Below are experts of layer 6 (counted from 0) of a mixture-of-experts language model. Rows are named router (the router's row for the expert), down (a neuron's output weights, with its number) and show model dimensions 0-127. Each number is 128 + 24 x the weight over its row's rms, rounded and kept within 0 to 255. Numbers have three digits each.
After each expert's rows: "comes before" lists some tokens at least twice as common just after its tokens as in all text. This comes from a sample of Wikipedia text that the model never trained on. Tokens count by the router's weight.

# expert 49
router:152150099134149156153104111088159125092131128143095117119114121119120101125089144089113132101128135122114173081121106152189124094141144112125104153128126182133151098108118099156160084127151150149094143175103078125131149156094081131123143143099153125109128097143131119151107143114134129132119126141126117086121123100162072137115139129162132102122089108137102194127146164124125126138144
down2:123099198114117106142154115104161122154082148087109115165151155142112108115141132129141102149163158140107120175157122140137148123165118097141134193131083139149130136124125117118109132161133100134147135150125162145128127161113135119169138154117108096107127097080086146182105163121071124115158123117102110136145131163122143153105145149093103090128138139151109148139109094109112144110137
down3:128119078129097121127104102163168128130130113137097145128142163139138110156138096110133090144129135143120157121085138105108128148107154156137152122105144119100140122136091125138096118162147140162174134099109123136106108153085067137121083131101134146141135110097139116099096106137143157174115068134125115141126138104126160155106059184124177139144157136114103138107126117157130147126091
down4:134113119156132162150135120108141151145127135139139103120157093135106122083108165129101124160164189135080114129119102120120133155136148117119141184109130135150132137142122128142136099145128142069141168139118161183132122126109106072149146166106195137159104112126107117134115131164131121124100152113110145149145129174125096137123110112130110111143092179107101124132100088175120164157120
comes before: "ed ", "ing ", "er ", "ly ", "s ", "ed"

# expert 104
router:115141063149195089144142088113125117113133145117127115131139136109129114107125112060122120167103114118121127126149153128119156113121134101081080104172104136167125140107139122157113143116144103130108161131115128112147128131123112111116156164125147120092091162116117147183130174135124100157094159126169109150091148140137099149127133137139106136109106141130100167128189134140162128165111
down0:146148128139143156157094166100134132109125119151105118124117132126134063122122114129129116134145151115090129112160120134114176118163117084133104112153135152165107105130120073134140105132129109115171080107137140193121113094171120148107133089115143122114123114143126168143113108071120132107132099077153124148093154125102088130131132195155119121158179120127140105124150140132132122093131
down1:159140186160149114142166150126157169169122110147125098102140142122151122137102136154142089132138154133146113067123113117138160104092131136136124116157120129117110126147111123137140106154119189139101106113104120113101138126132092130099132082119068090144097078138095149136134135131098103112147140124120093048102104139143125142121141127115115125150080119087157139099145149125137132096112
down2:145113099148114130151129091121140164159107079103157135193116122133131146087173135062121112144104096142153127144116154152108137118104164144115131113139175105078143137161130112150101160113089166125136162138106125151128156117154102126116124140137119133087177148164129125118123141123103139162113151092100086119130135118094119109120153146119098130108110096151106128174148111116081123108121
comes before: "| ", "(", "City ", "State ", "and ", "B"

# expert 38
router:137150053130141092145149095116193099114123124125112118138112133144061105130051133125101133156125137117089128165108133099150131100133129130102124145161096156179133117130128102148131134119102097098114146143128106131128137134161156114107167162121132123093115125141083126135129147122140105117116179106152088154085130098149147125148112124158138120110113085124094129110127143169132116125114
down3:081108179114091127157116126130138114112104167092133135047134110120134105141154118124126120128166126134112135141133116132151118106126094115125125089115070142098090106147141135161158134114157131127133093141156130129164118120116115105144157108147142122128098087156107071123108121105146140139189097106107142128153150120146063173123130115124125125101129119133121161178141157158110127100109
down4:127121143179156140121117091181094118133120103126166113098122138143106125143152112092111135140107116176125152126109117123139089133149132119100123146098133115102066089076168100143072128159148146144133133096140111153123142099184133132112123158129069133124116124140116128156149127195084098153106137115089141157129155140116112143109117167129128081134099118140127129140108128124126126093136
down5:172109131136104138125150145129093103121145140148108131176165139156150132098104140116127137146145091114138105110140177155136094133106087128135103137103134116141106119103113110151142133110107078114092122137091129165100108141074102111063145136112160116176070148103124134156071160110171116136098134112157147097130126135133107092135115095125126159147102121116109166122126127161158136127147
comes before: "the ", "a ", "his ", "200", "201", "199"

# expert 48
router:109141119129120102129140134146119118121100156151116124111104110074095138118089117106096152141050142111112147112123117116140093128133084094106104115157121113185102093117084090171139160107093095094158126114125117125125160160113098144082151126133151175112123150123130105112129140119157123113121165072174126135132112118153132123125155144136142171125128115094142144114144170092144136151129
down2:121137114124112098155114102172113117136132158144130136199114109153159127108144131084146111118116106108106114132099104114139133168151187127115111129152132160098118148145163087167113132140095074095156139120152130121097125159087119121063105119171122092118154136115113120132099151185113146106122141129132138129174118143114134164121120125136107111126095171137093111154175115125134142117114
down3:125102168124154128122131110137103150138179136142090123117138119123115153088123139096116103102121129106171123087107115088123144146123139133103081092118133107134123142157048057113123078136139150159133147107119157146095139182142123120116122137138148151118121125142133104134144112084119126112130123159146117102135124132115138120174124154125160131202133118144099123103143126130148145190105
down4:085117093088116129153151113098118178134162143108116134155125125144140106124106167107117143129139140182193113114099131141078122136141120133139167128143122097098113125129164164149181142095131184113117115072136107058151126128118101153133153122087094155149086111130131115157131141091107128152111152119152131115141126121154120136114097136122130153116152121132124145136152104102095154130098
comes before: ", ", "-", ". ", "'", "aving ", "ft"

# expert 54
router:146163109139136114171135118072139122102131095101063122125097123111098099119115155091106146119094160101108122115122100120158133097115098114118113121124105137154170106115102130113151146109140112106123120139153098096130133149111165165134152137141133091090119113115106113124137105112176130160153161118179113115124096139166097148097118104141142160096116125136115191098171125099131151151163
down0:088125140113125120164130135130132079107090137110124170089170137151150103121099114164119083126104150120141116160116151134133103133126097106138121068160100121127145123077122142129131167122119128144088097073125068131141121111141160117110112165151153062164152138104107105102148122153126136105131126133157169129092112129118137125088123133155114131121140109138141132074130121100137162098152
down1:136108134148131129113137075140101121095111087099161168109156123114143175123192157102168159114128120144129142150100127124095157147124159128140111176184126109085166130118121156148117108094093142136151112146122144102107098111130092114150110154136115167128113101107072162165145117111132139178133150128118117135135131124138111151121119127167142139107098155106115102125150141134145187130150
down2:122137138134110153136143158117141123173146109102133128132122113156124138099100150118155115168149120183122144148106086137118123095131132106142092121115123088123146149145126104169078145136097177149095120100121104125100142121129133135131147137093196116131164108165151111118124154075148142077148157176161103111148125097141095100116124124115119103102157086096134144088096142136167131114121
comes before: "s ", "s", ", ", ". ", "'", ": "

# expert 18
router:129140104159131117153153098145128119115123112153097125163085125108093135104114123090124121161066177088114127123135156102135112136132109108117111103142113138163166129121088094158141157122097106131116143120113100122112112167104115113061137132107115103090129136111123099120126117081158116145119158129172126118098119074166108123108147126143161120142108124142133175114205134128113122158117
down3:115126120111125104159132177108086152098133107157074093099082132075130133106124130127154132098132119143091127129131117109111107131126123144145143108137174126127115142148138142132151133125106150145135157130122168140148160129119155136088099101129116169136111133145173172092124141077077121125090139151139109117164106146152103155177121126099135116102080113120164105123143158114122119146196
down4:101110083163111140117137130136111109099111136144147118153180127143160140139130163095102129155133125130125110135116135139134154117083105134143105089116185097080093121189134120081133128175097134142118153144116119122129134121167128116157161142151096139152135131115125123124163102140105152068106125102089110112138118087111098115155131118179136136132141158109098118126125124124071125128188
down5:139121127127154130185116113126138102141124116128119138136154105105149147146118165135162134108133099121170109127114141130192165146107149127183122131131120122145154137116147098152152139122105117133121132090103078146142164137152114123141119105171120129115151103117122106153153086098125086127089080163104152163109161115153127118115116139147109117153125156128119022151121151160137113133109
comes before: ", ", ". ", ".", "\n", ": ", "'"

# expert 27
router:082139127184123076156157097146132132103131152137080143100072113091101125115131141112086109147080191126112126145108139126107118103167100102129125149139126114147126146121102119147151143153143118148118122127133110134127099130112113129061153145120129147126120144120137149137109160134140140117132187144194118108133102065123107166105108122117148136131108127117130148154160158140130109172114
down9:128116137114143152092136164099098165131141108129104145123144113119108176118137118149126133129106108093134112142146132138132145108136128159123071094121117111126126143145170154100139079112149115096135129126162114134164088142057148095140129136106100054103160116110147097140116144119141128123112127154145169077134114156100133132154136136121083151140162108150095109191138146127123144085119
down10:183146089150135130155148123142146111176116123098123141127121151114169078092127147107136137116151160116125091155186117116115109071132116126108145134149109135143119111085108172102124150126163148111113096099163110123099110111130152172101132123141147098115142114141169159115142143183163101132150157097118116076146149154139133109132147133123118145106127115113090130155123143105152084108163
down11:097168118127123127103126121125129129153112135095179124132097111135130127100127173129118119157146124165135143111121158106097149124099125119137133108143141119126109104136131149137119126135138079127143140179128128172154116107122142116136137120132102124111092071146139149142120173104101132159111126140065137114074163077144174153124214105146120131098070136115157123124143102137099120160148
comes before: ", ", ". ", "\n", "'", "-", "."

# expert 69
router:103201124099163107149112118145210123105122121140123129115146131128047108116087133104122134136136148149127144135113158107145123130128112096122118131150119074133131114092125117136150160098128108110143134134168132097146131137143127155086155166114172118096090121143064118144109111144126117099133139092130132134099122081143159138123137152161116164133122089130106129116140168160122117127121
down0:171115153131097149143126139117119131147148147151125094109193125084088109142107129129115140107149125157161180108100151111141125152111155103116091135144119129133117162160140103195143132137139094174098133113135098108102129072144120137110159124114165094066096159082131122120104137140154132123128119152111143117107122133087094103141105135118105138128114107125129068124103137119109109131101
down1:121125108135103117093093112062124101125114116132147154070115117139101129120095157141136106173140100115102138120142150069095156121134125105141114121094122151159118174136143112139141129124129150152112115137142140098149101167127110111125121138117115121102147145115113071130073122145138125114104124116082101123144114142173103134134091078124135116135119118083103058162113107170134147096143
down2:154097116135106112163152137135155094081124110163130130119158135124172138105146148181121138138152093103120132114112103147117107122108059124144148170122161127133110119110071123102114134135132121122116156096131141076107167143128132092173130121104150124101124129096125128107158155101141150107168134122121098137148158133138142118155106143144125098159130097142090045126169155139123103120133
comes before: "the ", "a ", "his ", "her ", "their ", "its "

# expert 83
router:074151111098159139135129104143156087086118094090120134113097114140094073098108121087123145116129171172119167110150109138139136077152130113098135161140119116131125096119130094150132100142126128139170137111126110139164102160120088135135151149104142122076107124120102135163122126148124117122111096105136142136132146097139124140171148157149135110119126114174122141113156191164117103174124
down0:132117128117097166154116119147128159165140100114109139160130162156126144139137170140103166134149115079142107086149126127142135101104121093146096120139175096140146148154120125142093136077130169128161163077095097109133144171084129112130087107105101121109134119136142142101173117095112116134168172140134153164111132108115147170146119150143137070123142143154134110127102158116110147134124
down1:132171116090116147093126126102127121116122124116110126135154100149117124106120119111124128120121099171141120109141160117152175190123093124172081139124098147122131117124147174126151159089136112124102145154159119122125149093125101173096162132136115135139104155138133107122073180135126093100139101128119145112102128139100129143112144144119125137115120120067134048076099103135147136160139
down2:133115117130094124149140132135123154129160135123141161134107084119135130092148149063142107122143123089167129157112136119155106129125161143154133141100112143125109130170097108180153126129114130127138144156154106111106097097116123148070147105145137095161175072116126118109098115146120113120138073095147156089122147130120101095149112106098093103109163118094116083160143087138138097141113
comes before: "a ", "the ", "been ", "an ", "also ", "his "

# expert 8
router:131156109189130108152107132104122111109085137116085114099107080149094113083118147131146127134124127144141135137134105161137134088122067113122092144152147087152164146113156129151133141140125095090143100125115119173152111155119136146140153126151140129108100128118129128149108147118108131093147136115142125104118119104162055146150107165164109126078140104144089194129138122103120104144137
down2:133129170108107130110134097143099142123102114108122145139181162146122148092106144122119089126164126164158143093169105153108129170108168147152155118122120111085164138147095134149127123162147153138110107180130111105122091147145158156116117097136123150102121116118132152080087125147128146175122150115138172154123113075131128108131144131147071125143083147141095125078133136148128153134128
down3:093156095109076110159096124128131150174124140138111122166158131091175133121134134124159164136130143114163149133107123146124137112165114147141162115135104098089103170140148137114112140139108131153133120144135129064088147129125073138150088128145132090118169101152160168123096137113152134114133133128112115083135093105136139109150105126149117137100155128149186135157146099147129085167142
down4:094127146134126116100109162140098114127149145098163152147129117133125112153137108071113137158121161130092138110083100143130126131113120123138094131167132099140132164096095110112126124172128145110152125125121092190112128141142130130126125118121127105113111122166111151179139113113103112151150164079118155140110130130116148137174119182181137099148159072110109101154086136123190109112130
comes before: "t ", "tion ", "ted ", "ts ", "tion", "t"

# expert 56
router:119157094166200115146131101125125110083131126137135127110156120089118118124103117106083144155065137138137129088148101149144139130157124115090108112157112140195150130106152124150131148127136135124154157130114127126146117120120145100108180122108137119127116137100141132184129162134143120118089131131153086147077144107165103168112154123121122151104130147154131132107179142172172114135110
down3:089145148182111125127101098172092157150094098092172150126127131095124148107142100112143141094163103130161111154133156099086128108109114154130098112123147143111127155179140120104132135140137118110160096145102098109151130109137106143139115163129132153105125129103119133144120142160129129182137149185146119150132089158108097118120148135107146177099112101147151088150144106165173132154123
down4:115192140146135106136069144098139128121094111134086158155106128131150099158093124116143096160115159126107132119128128138159090078116104128146121120135105142132171151108120086075112127147174083084127153103145093119132089134120157153135134173119108121165153161158088149134130110094123136092123141123133147098129172132142121136124118132120147116165133116146095092106129130095117094134106
down5:136089112123121082123154141077100089087114119122138121133126107109153135133124174158102123130116164133126141132108163118133142132119129126125149125127128114160140169070166155098114108097141128174125139135145148174152151101166128132151142148104140165129171094089102095130185122155165132132127135118101151102064176142128129140108141125119128110114141137124158086113123063117144148127133
comes before: "(", "and ", "was ", "in ", "County", "is "

# expert 16
router:103145129142169142190158112129180104118111129132126131122113074124097084106109145068131139148114143124156119154126144083128107113107094125100131138124142136165147141148122134150194143121125126101087142145114121148087135148129145112115172148114140128113119125147097140164122139148137077119114147145113100131072154082164126129157136141162165161114114127117139155096181153120132120144127
down2:145115125135099144094120123146091089168148091123105137120136115145145155133103107129086165084133131104102162115133166140131150145121123134143160110100144126110150121142165115154117143135108082160147101127091094163090111120128086122175109156118121131089160109110131140126094146103140111127171089139118175146136128134141134094156131160168108141144138120179157142099164116100082120139082
down3:110140141146108102109097114137092098107116160141129163111149169113129148127163120141126118168154162135169133143072113144127112125152078131081123142090151111171162170117109151149133157144117120129139110099112090136150088122120134070145123156122105109147164155154127102089122103123168152113149103121143132165119088110122130131149123113122168135069095124139114152169134138165136144108137
down4:111122140156129135125165132125115130132146133177163146148133142145138158165151079126104153130132148106166119102145123089131156135186182154142091120112131092136152091126081119118138088130080110135086096142097102157070163154124145125131113148133136139128149141127167149130121141133146173106174102113141133108126110154152116144121158118132173149124155101136145113166131111117146178131161
comes before: "the ", "S", "a ", "K", "B", "L"